Below are experts of layer 2 (counted from 0) of a mixture-of-experts language model. Rows are named down (a neuron's output weights, with its number) and show model dimensions 0-159. Each number is 500 + 25 x the weight over its row's rms, rounded and kept within 0 to 999. Numbers have three digits each.
Before each expert's rows: "comes before" lists some tokens at least twice as common just after its tokens as in all text. This comes from a sample of Wikipedia text that the model never trained on. Tokens count by the router's weight.

# expert 41
comes before: ", ", ". ", "'", ".", "-", "\" "
down0:484502505493504463531487481465533458496456560518496478479504522478496499503492442534519510461492518486523530460479494511484469504508536570526447505536505500484504516487509531509484495502528512480534506547491474512523548510522485488530497521508453537482517502458543500503533492503544550552519548541509518527534492498454521466492513503490533525469509522512495525533519521501513475498496508492509516514504505485489506484475536486465503459496505454503473485522486560481495499513499530
down1:516467490521519464496510474504470457491502541525521518449528447566519487511515499490512483493467468455527510521496545500493492496518454487455489518559504493519489522511475498509559469483442502504497531497541497503505506552489528522519529471507469473526498525468502504507532528509528472501495510531496516476511516486467500529450506545500533487506456512472513533489457494477515532463505522471513487469512512494495459493456481546494505484464456498473472481489492492476509498496517491
down2:483489481515488472539513501494481516493582496518500508459495512478535537504477515518513493473482464469510499478535514528472490533436502513455505501530503546455507512484507527539489498540528482501509533490505489535497495495491504435481514497467519518535442494535480422515482510471501525509528538495500514502533488486485515548514498488481496525470522478524485505509498444469511539528477491483484535493531467511471499505481474537528497512495501535484511472506486491479470549484506478
down3:468455528511451500519469484486522468494496503528455483498516551490518511522470489519507473544475482507512543451543491497472474513461540519472499541520490483511474488485459479528507485473483532483495461514477508491507515519523509453513471494538474494530474504478523473529484495510497489478566497485513504512529540493511497502533483507509503517493502510533533496444496527514500471469518472493473531465477513484460520497513511483480506489519457474511483470542460527533523508542430518
down4:526500497530498489508496457494473517488489478501522495458531483519477483500500472474561502488499491467476477488484513536514461500539479506481480477489528531478530500547501470460508552544492529482522478466511439546543468519496506554522491493501520473560505479537495483527522490517519499468514505466497496529540451494485508513487479503514500471467541496495474548474480480467521527494516539466515490487478491518507464474513510514473537507509481533467551525489549490512506472509498510
down5:520511479492495499518510465474524505510506544481475541499528518533504503530481545508481464502460533468439474461465496466523472495458503522474494469507510517496531491510512460486538484516482475461502486452489464486531480507498462517537453492485507466512446538472529499489504518455525481462492569503462528486510517465509498508482511498527531480517531479543499535475490495505470503483477504525533481503516473530539472462472536488469503498502499519470521489502514500527453479517503494

# expert 64
comes before: "- ", " ", "of ", "— ", "· ", "Yes "
down0:464430466466492547493457511517492508484495479483534516507482555481466459505542475540466496459491509485508516513539509484518498521498500449440522493507507528491481460505521524526531483521555469500481515492496478502469493483431515471544482517460464498486507516499490541503482540492542521497474515525499495480488453469531510500489506506539533549470518516486507530485507513512509523518462488496473474521528513512460508472488493509519497483514490480509546534507504495459514499510522502
down1:509488547486528530535484516491467532509505497450479474500489476507478537535474500525464495514512459513480535487497498479504543461466519483513495516570513483507529503479493500458480473526465545488504459484467503522522482526454533467449471522490554487553495512496519508503494500528493511484449519527494484506515471497436488501544482484478489498499508491494499512476503528502512492505478479423493537500503504572491480520514496494475512502488541510512503508507506473535517481531489465
down2:483481533498524532490507505479489507521519514529468512514517541497478516500532528527490518475519428501482486461522515449480542458476553488510464498516510491492501509494491501513533471530478561526484479446473514524508510500436506486465478477502494473531476505479530511483499512521501488443489523508435498494521468519479495495555471504486454525497501472519504494479517521520481496510533493479552501491518542543518484543527503511471492491479513528536472516518504468488540502472483506
down3:542508477466519538468504467450482504538492444497440485513530493502509483533471490491493512503497501525510547556484487535480509480535511501545473513517524504456520478497528523529497518462534519460466546500521534526489522458571446466479500536482504532508505501483507477522494483547524499493477487472479491497500494545511492491487511502514484503543491513496483455504506518503513503519515480480491496475523556508495520490530512515539533503521486495489558493472475484524486522503486539
down4:493496497484507491486481495491544523521527523521494485537481504508503488489495457471472500508525477475475503506522501488412555511463529501498515496538491480543506512522492493498509476541467527514525482510483500478502473515413512484449461492512519522507467507478522497505532523537503472497484489530503471473470518533522508512514484546461450519466498477502492517504493507465526534504505524480492485521514521548513504496462467517461510507497501497511444484514460513433482459487509538
down5:484482494458465527503445504522499524515522462510521490499460526494492477528552528522475494454469503484504491538486534489513488521522503480512497476514486495498534469535474513497538459524506512499489514479513479502508458510427493491495446540455452506531473477512477512483457519541523522457487484540495485483509460461514492508491457508521538547507504479531505485452487478467489530478476498451467473520495497524517497524505464515482525500514521497504497554505473476468501481503513518

# expert 199
comes before: "to ", "in ", "with ", "by ", "for ", "from "
down0:503468498439524536460479498437487523440504524445472534524512473559475545510521495516513518514504488529549483549507491504492468453528497520506507526532519493501531504512506471494474494506481514483483519491516505543479501516528521532465460499462504503489506513481527478486484522473509448475500485510477500516520497487463492496492509441516482485507480495545505506522499560491481508472489503501526529499497565490466520494550486485512497494516521495519529514477525507501531493538523546
down1:516516493511466518496497522521464505507480511485510500522519497525484484500496500525504476515509492494490461466501506526495440537476500513480492512517472543497493524527524474510490503521444511485515475482473483471476440512563501443469468481504534498523536475517463464505518509515526492441485501526475488501539512510511502514500520503519510535522522506535444480533500523505474483466554454502555548473484457492511480500553507505551509495490427487482490484494496513495484521482502531
down2:495487489488474496476493507511554475461484561512476492513531461540475502533490515465476513532520501486502484494500493478517484479484503472502453486486532480509528456452520503452510510533507494465531482475477480507492501572523519515475466472543514555520485509523503514526548502481489537468505506509491451512465457477493530474473515493476522563477505526503490514480467492513512476503456464487490496492472485513496522512498498494499470493480506495537511519514519478466480492466519423
down3:507484541491490507476491490475500460489487457512503510491544526508449539466469482454509498542531511451502519511499526504479490508515476484467535484508493507521556487496464494487549518492452493478481495485509555513494473492531476497518477458506525522521472481517544521508481471524508483415542545513450479504499537514516499495521459476535503485511486506512476454492464560513489500487511473486529495494463530503523499486505497485488511466525489494513503493488493554521504454519496516
down4:519501475474531490442482492470528487523476512532531475492482524520421536518479548478511521479488498505490521530536505478479541511517507492508465508511501490518508496474492426469520473509500494541498459463490487498468514502453493489492538498481548528483489500539467557506505465482489529469517495508520485503515492504495514470499520450532472488485444531496501480466504541495508495507486492506462530481482537502452469449524497505475513538534469485501470515483516493481488487501471526
down5:491480539473496508480491503500472473515539494534491495491514488503519507491460484509489527457482472497479520483479505447506506535531503445532470501495444494529465551445487527490547511510503487502469517519524539473486469498509517481486558508474526483517545494471502520521512483546523512502503483552556492507512485486546487503510482505487519515497502525487519542437467479495513459509490474522502520522451519519516490461515549512488448509489507529479464518511518533501500531486517532

# expert 242
comes before: "| ", "|", "(", "/ ", "(°", "round"
down0:536506478506504492469507470499516494492508481521521512489485498519479521524505474509524496506469468517492501494546536537471523509542536494479474515480505510496513483477505457559472484454515530533473503486516476488507497470520482484471516508485495494508447479539499513485546464537486495507526520480496504510532511541466492509474540489475518536504490470512551451487518486495495554514453482502529508567505460530515487447495537557547524497492454482499486461536492485515529467489493515
down1:482509502518492500472473522488458474485530520499491457470503465487521505521482484507495521504461525497455522546486494528518500504497504482484469543516500501487488509443520499486484537480508481508457495519504529472473472479558516507463475531502499529521456520464498491561534524515529535439508488454525511548523468511512463483511536496515485558457483552506496513516478536511532479485502470484502512491523510488537492489497508507505472492514506501464516436473504464489465475494482533
down2:524468487493461506452476500502469494489524504536495521524517505526512537485508523494503514503482476522484504497485545488484562523458551486496527512524475479501512493429515466501473490467524498540494515505473519470507474491480571533492502524512464486438465481508550486502458498465484507493477478541512520509546514507516513485525510453521522507503513489490482479485498505515517479482466514538509538512498531506490502518456496494504492500527501510499468486537507535437539535527550528
down3:510486479503508514519465515450494497488510529499498452484523475533469508481552446488530505537474481480471547498509472492478489493514518514500473496506507485500552454479466508475522515491510536491489501471531522508503473499487506510468485499495494490519509501467480521491490489501440494453470473498535512496485491480519465478492522518518455530457479490485537502425514480510484513539537511559459527525507499498507513466515510501492482496457516544441487559515497483474468454474490486
down4:500516513495502508475495511510468452479530548500537483496466490479509521509495479492478514494464503485482512540461527519514510498473518500484477533530498511425510513433486497493471546455490484537519497480516488451475519480517555483472473507504500499496452464478502500530530503518534506484498481479500551522489479480519486513524546532506488507498466527523502501496487507482541520501471489521460562492528496507511488538518481522481481488513508467512535471457489463441475493481443513
down5:468499527494447469484466499535498469431504484537485501512525543468520474525473517515493525548472501513467517545499502528462464485482496491497492517506479483503500529475515495510533546501458478525445521508501478522462482479530534509481468522522464505492470490532506458536551523496506473458504503502506498514474555521486534535483483467470513475467502501504481506501519521505497479506482477502493482500511517491518485495463490562480449504495476500487499456521483475514495498469467558

# expert 61
comes before: "| ", "|", "–", ",", "/ ", "m "
down0:510482512492489524499499477482471483461542522550529460526455510473490517471473494502543503537536490509520487527424489526460498479480476509522503507512499438504493485464478527492523487469500500560505478513473493490485508481500551488473484488494470510487485467471549535472440463490477489516505495509509510522521513514469487504516466486497482504487487470490516508474532519507471468463471487497487508535510486507475517544477460495485436472472512475510516512482530490522530515561471513
down1:477533496458478452493486458545505488446495502546507466497495479501475495492491444498482490537531490497469532513474488500532482480519496489507491464499485470481482546507468488500458520466492474522443499527473515460479466518473540468517468523535510497468497463514499469500512465543481467533530518518502498430505509525491491486504490488480501471517508503515504502474478466488493491495482467528528527533496496475525549466441489563482469508494503506463498481519477510473486497479512512
down2:493501508533486457492501490538513488449501544497465493557518511536538492470495498509466489496517482565508510419515480498500500511468529496525512490503487493505487516516523475464516488455529486486493501488461514501514538549511498465455496538505466451529527483524522441494517524509493518476477510486512504504498477472482508514507465468471562468525487505555481496491545484557489482495512511495541512546491528483475494531495518547485487490505476477504483502514476490519509487491510535
down3:498549530486498461506515515535513513517506465520474486536512517522485480505479494493472528502504456514485511468458500504546463480531503438492491472522523509537513496573494494507491462493490484459432490528500511492476492508517488434487517494492508497483517481503495488516512509504547449519478500529452501513526459520523527472487514465496528485540482507503553518507489505536477497568540500520500481476514524498499484511475470533473534460493472488485491475511511522503491527442506506
down4:531485486500521463508514494499457496484557516544494509571508512499498483520490509505460504482476507522485544453561511507503496486533539483497511487474514485507489483502503526507558501489501462527509501507468537482512500561510483513516546496475517469508507517531473526512469541465477529520537540471500518474481494463471472515536496488510493512491472522521500486508459517527463473435490471516477531498508466508496478521477535516502443554496498502482499470507513477466512527518537495
down5:480495462528499499531518497477441472489492532525473504511457498494487486531562486483528499475513516501532509496485481487515553467519498531501513486477534484517500491521462495471522514509479511498528502473464501490509517521529513491452505537483459525515533468470463527538482494509475504464463510533492501483494487466481519482513469528537522494535491482574509521476542505536479511467496501452469482500519495506509499502481534469457523494461557493520521539501539540512515494517461535

# expert 133
comes before: "–", "; ", ".", ",", ", ", "% "
down0:504544488519454481456534451512503510501514511517538477506497488522457477481490448526499536514531492519501492515478542549494520495519497502517463516521482485474485476537479467528483493469511524491482524465504480478468469535504494472475494496495563475477483474471500491514534503486500498506503532517475487450507497533459482488510471511512501485499517479520503478458519521491463459471536509563521528509428507478476493530479508490478510473505506531415484491510486513512506531482483476
down1:506489496485539441516485499492499452483550492517487530494579510464518496497491516455507502534502506523494459482483533507491491468502543496511458469493465527488526522504475464501495484465468467499527495521536488532523472496466497498497497497546479435510523520482536482508469521508535507470467539516534504519532477518492448471530532515537512505527493517511496481503489534516542529455480501515507499485554492530519463497483532542493516490501511485493510510507504465461541502472485479
down2:522452504483544470448467471464504491498517492549500503513515514525528532533499479492491500480491528534495509537552478520505505526465505498493481505514506502550485469473462489515514513469529504523512538525488483517471489519507474491530502522507538440513479463519474507502485491490498488493468487486471479517440523474494496484522520497556466468501482494505466483469547516556486487507473495505526490559504518544475507511439502508496509509463506504440532457506475466497506516535500511
down3:500526490492518518509496470481475494508478468498488456449492459453489523487516473499564464508477503493512471470458491524431491526455479469503532486530486493484508475525499508513505517491506528523464507510517498490452462478531534501527542497546488512529493529485431490482492510521497519476489527483502512523517511507506513484459514523469522522490506517491515493538501525460496515492500486513512508488520554478465501518547476450485443561503494508525525490476480476446491482496471501
down4:466503524497505491513499488485521516488505506501565510525514506476547491471505513502529486503471471551501461499489550506538448480503537509502512511477510498489441475514499479482450528500497519522541536526504483525523509469499441540485505501531513531552527504515564500534485499516490530492493502490518493496522474553500459459503513500472495453489487507476531525534479508473497489501488536529493551490523486500533464504509527472480526502549523478514538461539493480503520493459482506
down5:501489513446550539465485469489507502510551490512479482476486467491476521491491479467523496525482497524498489523465492505478527508467472481530528520448526509484525507548493512506495496523486511511527513511515459512496497475537587520480486464515506529516495498432438519459520535504502516472500486471495537507497511468510505508474536508498503510464479533496543505532485492537510536514500511527472510517494518482515521526496487470492439537478493472476509485492477440477482479526468502

# expert 171
comes before: ", ", ". ", ".", "\n", ": ", "=="
down0:525517458486516548460499495474506496496470474520508478475498499510523480466479510509483509515513503495572513496477524486529517473484486500508550518469457524513475480487452507516445514447514478488480490514492528498541496511521485458452533508481461486462486506462462463520469532439470488453483497477526555519488514489477488458523489474515479513526480482473492505505502484505505480497502522517518519494508512481477536521469544448500519434516504488510494477554516513513489505498482504
down1:502478537531471509505494535538496526514498529503494496506510447526489494518479503471479504480462494458491548501491459484483511506495433481480523472503491494510495512481534547526513485502490516513495534542497520489485500487531491467512526512507459491482533497496494525501474504464515518529496462478485506504512517475505509499504494504450546494476535478501485547533476518493506520419494549521522532484477540535495500500503492441511512431557539526494531523480457527493512535495479519
down2:500487484494431475518495514514530501513558486542503524501511498512546530464521479451445506521526498484445494469482524508499467519529473502499482491488461472526462512533464490503521492487498488493486446535507499504520496534483489497493495506497557509521509500510469474503477515513484525475480484510488486471534515547497586481482496477523500514481503493496485473453490434465550487468474532523471501488472496512513497507494483505455481483532470493494496507509529529510551516524523506
down3:504501528487486472516485476506520515527492510504504527511466509503495508476540466472498491487498508519490500468534537529475471531533481496515450512483477465515463530492509447493488481505527516511493497537453497496482485516447489484490498504488548516486523489524436492502547490503546521501521516508466476482543433522497523478546486503497522525470447490492434521472498493526510481476459504485506509488490492565470493508526484493480472565532484480489477515513531487467514546481480513
down4:466496516488528502494511492485487545503543526530477496504453532465507499493497507536495519520513466497529524513483540482489480506479499506506477528495504553475522486452474486506505504498491537523516542510477475510543525491453537460486499513472436494497539557476492513483474497528549501477485507460539496558495506501535485465522508495505472482483466497505502525492499444484509494503504524501493532488475525523448521549528498453508486502519548482483491544451491508503548522488514473
down5:513494463507477497490505542543522500525531469535468512471467529521499482515498540497479477551512487493546525485522479494496495487502491456506528480511488478532519450525435487495523487458514504501511488484495489504549475480518502479510479485486468470483454530470481517496477529502466508442525508518473458518447507485491508497497516490518521520517560492530518513489525486516507488482501480508496469488472493474491513499464553427475468427507522490526503534518513491522525495522474486

# expert 1
comes before: "and ", "which ", "but ", "the ", "including ", "with "
down0:539463501536457547540490520489482485494542498482497481521475490500445528538475504487551524505557493478544496459456489491488509495561467506501488469499493491435543456510505503470493508518500495477535492471505482504510506499534484503520499483479492545505513501502521504515502503492544487492476480492486455505505498519524494493491469484498529531510507525488516516492502543537510526516505492512512489478556565503482517446522484526454502472481470484511569532491481482494500483536482516
down1:476494533488484565506482518506533467506496513552485524472512473474422488496472540512483463523474521480502539447500499489478492502469466502528488496529495503515497476511504461501492492503484475510484481498482489491457489505468520476472507508527493480508491528525479478508475517510508521440445511483465481493494479522492427491525465456507544456468511542496486515485488473491566488487472501495500479436496524469532517486527508496514539477525501495495498480532519501516474496482535504
down2:514533485477496549515458473489521532483508490502443448468505527445484474543503476501466447516506529480513512491528527517493519514478511532512488498527521483500487496483487493547553453474537453505540516475491499479507491476490503514524536532465496487493452469552507516514488434526503527475509520468502502503524521503530485504517497495501539495512514492510473501481508530502489528471496519480456518510553499508494470498496457493469481523508484453537481478461495511434496500496501501
down3:466531476467528562507457517492508507522485503487499470503529474486480478495462504527406525509502495493517511490516479489484442484450480508505520499494477466523502509490517486458524514509528492486492504462449494516523535487515585500474551518480491526480503483497463524491463490495497477484529459511466474527486486536526478543503498509522516474494508519483501519491467517518507517499531490538500523471530495481482483521498467532511504518561523492506521480486549520467466494495480507
down4:484529525450508570534496482480522526540468501478492449485525477484469514494506500499478509520491519516496531469538494502469491518467505523515504536501509492517458483493482495498500455472512497493499498495498475471548494507492523526496526508440523521475503459526432479510483494472488504468497463511486493530523478509529475515518471519483571490504517485484506486464500507542472503447543491460470480474535493540480504499517484500490509498536492448524495517492450501445510488470465507
down5:494532512489459553492508506507534516538480501495503546478518465462445519504468482530482471490519501466530509483465532497521492510444477490528485519519507509465517530521523452509494473498502480527471481565492480515529497495506527505528515505504491524470502516500452514490490498483497522448503499483505498538523492537513443461481451499510558471501483477484491517450508485468508476491530477495509489486518504518502526491462446541516500500525533480499525508546483548477505500522544473

# expert 139
comes before: ", ", "'", ". ", "\n", ".", ": "
down0:536464518516478498491501499492497494483497498579499499515530561494545526467494546507501460534504489521499504494537519521520484512506459467504462524492474436476502489465530481528476504468484455518492506554440497500481527486485495502516509512474514526495469500506459525493521508534509515499529520424506515516517511495507485470533471500484485456464522483532490523478441521476534492530459504520529514502492499528488500533524493497494503512499498468465458528518464502486499516524493533
down1:495552500513516544459545513505496539462496463538482490505522482487509473476491499474533510495509481527461486517503485569497473514511467535471509465494493513498450484483476476526500513455514548485473510527522552505547507497469514529493519571469506466563493490537509466512490480531523503475497538451504487526466505515509509477522464502502539498502529479476510487525507501495512488541516472470486507460470502506500488550512530483514526513511511506507522508477500490523534514536535491
down2:529500495490544505504505513480475474466528538488467499489453508468575493502499519481491494506516519518487543509512520561484498509475490527529479499504489437525470496462520483506503553498516503505540543512474497559512546457507517475537498520476490478506506527474525480477534557500539483470456524468505485543490511486524515497520484470486502490494516474506427522479494498466512520535508491493474474482509483492473489494497508443510500496509518535524521459499492517488518513450518506
down3:474497494474488488498475458467475499537511480539436548479497505504513480465492488525476536477508520513523515505533521548475458544499513513479506459476495447521493493507482476464479507498519490475493504510539540475575513484464474488513523526494480525515458476534501486497467481495488483483555536487471512500497498485489517504548448459511486488505510476512509483505482502477467502480476484461465542466495511485530508505487507484533508515501520491512501514540505517560552552515513501
down4:497549504495477514492493536514475509509517488507491529521493524476513520483502505485440470515481444525489517506505481523484501483496506464515486486535500446491483504473460492492558442484452513488479493515492487463467484471456530483483512496466522530525483481499461494498527519454530512486527515517530500450474522497489583486521453479538537483504577489519478507459491493475490476522474493557505479491495493544526500535496492489484523509517489486499486505508501461498508492495469521
down5:509479519490487488477418496470463439501532474531467516527513493468563526512511531488507530476528492510446494512528481494493509499493537498480477533504469474498466504490528529518545469510504454502442527514468507494463472478483488491500514567460505516463507526518497494551517552495466503484487539513488493478530487495535493472520505495510520524488516481503477540492484489468507488515469495512464487525481515474513500509484482501510506564516493478493476512549496502513511545507491482

# expert 240
comes before: "and ", "of ", "to ", "is ", "in ", "("
down1:493513488515497509478460485475483520496511483532494549500459501489534512562513495479493511485463486507491508467494535498538472512493516503541529530447481551490492513478478511493530518516556508531483506504530494503503505522493534517495521494519474459532535522520462494490510497486450528404479518480497520510523515447471528504452523542557524481477516534459494512450517475517487478510527505494547525500498490486486485482467480525498508470510472485467528529489501489475495501496506488
down2:535445515492485488489512462478512486478468510442492488532478476543506505460514543458527530490523482489528507495492475485514484541470503535558430476515504509526525529509478443496474534505487454516510463509498476497482512517492473506481536488546550485497506484485479487479495538462521510424486522515475478477480500492487516518479517517485501516498503515471507550514503516533453494505440483506495535532512487499526484485498521467492509478492480516532492478518529476511505501530471499
down3:481467499480472514459487502504495506482464540477481529518482506540487495491501491501504472484511459503450501497534458545508513501521509490507474530482475475521460499510536450480506501455453490472461503476464505448502522477458521491479488541514512518446514482491482525570517470492523499499484478534476485455528483534509479524483469498534516513507496453488494491488520493473471476505464498497474514513493547480491533483542530476521541511545495522524517467496514522526540528488462494
down4:490477530538487483516528462521512500492532479459490524493536534499495528565476486465521491485492495479532514511519492484497522507468511498465515469523507507472495513484476481506474506466497521496525500501508488496513496517530508522551483462514447463492467472569468547495528477479450509440522517503470514493517537441456503481491497495497529492469522478504473519484478519508474489509515504466547530528478500509522530437463475520500547490520476480500482526508510525497530466511467481
down5:511490519535526489452496535496498489462462459497477492506548507509468493498459496485486488529502474464509483518513476491454472475524487528509489492527511476539532501527518468523553495478479470501482519484528510543439441468486516534498510507488490487520446512452499479503505475488523491479536517529502492449464503520533495521478504489484467470509503500480532509512495568471514492517545455512527499483520524465468541481480529533519464518501499516504522473494514500482492476550510529
down6:535512461491549524548532509458464504508517512486454490474468488478499513524535482498508495514504486531485539487524518483517521527553485499492542479514532463496538519536522507521531513464514538503495539458459491512483490431529474501484529503448452524533515511498472525521455559480478501456453455490495512527480478498537544502503510466531489507501512510495488454537504487536513494493525504472471478477514487516532478508517517493512515490532505502501498507465494527505493502489487484

# expert 79
comes before: "the ", "200", "201", "born ", "199", "198"
down0:528455474463501497497473516441530465524483505454520547489496494518510496499477488473528456496512483499521533491512484498467571454516513488551517478505485487477513533485510503507472483518554530473512487494523483515516443518504477484520500495493489513496509508487475508481504460481514463478481490485504479470522506518476495553536477490506498535507506472485485547470485539483518524508483495492526505505546497417484529539483483526497523517518499477499507501452507457487443516505454517
down1:473516480471445522465475472490526536504490479463488473513442554543529518476515507469558493518510527507508473517510474505526491472474492445508520522511488479509482527504496494542529491484480485509476501518515472496454472475480529498533478508495499479453500502494497548487509515452497454448501532529494482537529516489500513491527453496548542510494481465488519480493487530481497517514505513508536546514508520491487534502512509525522466495441503515537546515495501525475522521464498518
down2:515482537543476517507495469473512512487493490506471503502477554520538522513519520463560515518453513504484495511510480502491533460461482496525513504509502458512496509507509515500510516518513437490500482496500512526471467479493487523511441463469507516542527534485468534486515502511504461438477475468479470512492483450509479491483500498545542463454497476487464508457473535501510535501491507502505505485520523467461505466521546513477498496512532507479531500502497478457493475473439472
down3:506541473522452526495487508497461553479499496505530502486462505522495498473536501495569493537503513503480513472462492494540491492503481494489538485497505496524471498455502493486503517491526526542543503514486473494509476465404511530512499497478508547486509438508494521509521482505470516470560545516527494490495509511540495475477467546479511487529485469533483486485500488459479491514478516470502515519508483496509509464535500454505452485466508500514529519477505522484547467505502527
down4:498536492506462575534444520440508530448509528500534488501454498522485521494503508502565524522507521483522513486500491519532492503486394533516459498495513472519521522500520501483481473504515500528464464507493499504483520474469503494495477496515485560485515488474500488496482485467502501423499476518480521536504481501527517472506462522471510523507487542494523508472530500498519502486529465522511495496505502499474467490505522521492479448490508513496479510502527523482452491518491506
down5:483476540520461510512490525500465483514505497463512523492541492449545526479478491536492487490545481501518490464475519492480503507502495500535477523518490486492481463491471429518476504553511499486514472518444485440485535532487517513475496505520552467461479521482489483531499560485480501494536503509490479480462490508507517470469474490509481493504538524505504518544480487509501500488452510464484559500497501488516493503529499462519495481493501548551511446498531478539506514529528508

# expert 208
comes before: "| ", "than ", "of ", "|", "place", "votes "
down0:500544451489520527497463499495524488461478526511547509528468481507506500526528500488499530453474496484490500536492493532522507487482483501481462507501509521482504538486524512515518482453526470525457549456494497462492514449471524503479519554464486501510493458527516465498496523485490513462467479476493525500502527531560525490494502474515498502481511527476487496471522534520520470503464530511493467501494506460437529509561527481532462474525509503475531516475467487472470497486487465
down1:460552475490505537449512495516536532519503529505473500484509532507519552515518498495515458500520516536466493500473497513522517499478478511489484540500509504491482504499559496484492482496511483454475490536513456460546505491478519516513507545490512489506488538534525502519488527500512487517514526484460557544525529478498528493561492457546469500483488473482479514500499545459489529506456529470527522474480520494447493497513485477492489463514487474502551497531498516462529540490524506
down2:474431535486463539516502471479494472515458511467474546506526452519494506495500501446498482485490485493497502516467506511496510496499501553515487519500501497528524488483511445472509489483502494535531512505575493518449517523492490496479468534499519526488505488521498503482505443513446527472514464501480476496511495570497516528503477440528485511493499464519462487491518502519510512485513472507520489523478488542515517493500493516493522466489530483490493514527529442467531493526469553
down3:482509501490491536485497503521513492459499472513483481533466504546491512475525413494511504494512444484524540502503527523512457549522499469538464469535510484518545496467509512523505524484512491483446511508506503506472516478499511484514561503500490449543456511488551438491513540490469521487501496492512519511513468478470527534526484490445519488460496463523523525521517505554493493494510499479529508518509511517491474502495510514550495501487489489471496508509470480505457518467514525
down4:477449503486477541481478488504516486493502500478489509518497480527503473516450483499488515481521513483487492473460481494528491513479505490530523469498533525544528526486498548492540482477479478441526498486539492470447487526511490551467483571504504540506495520497486518524458477469516549503529461509499454490499505524499533516561503521524525536475504517492514519480510480534495545515499486523484490491490518521499546523446488495501465488495493547482500465515484467521459524545510501
down5:507490499541489498517527496530505503500455519511491486472439532539469509525492457495539471495518500488523536482513546491505458562456492483524498496485473508503511526495498503495453517513513521434474512544530473498463516486516524500514512545500538480472493506517474547539486477515516473543492530506484520534503463523522511491496512500493526494468490549475523527481482531524483495474498451491522532516494480536517485481462502559506498505479474500498491459503503503496433530471470512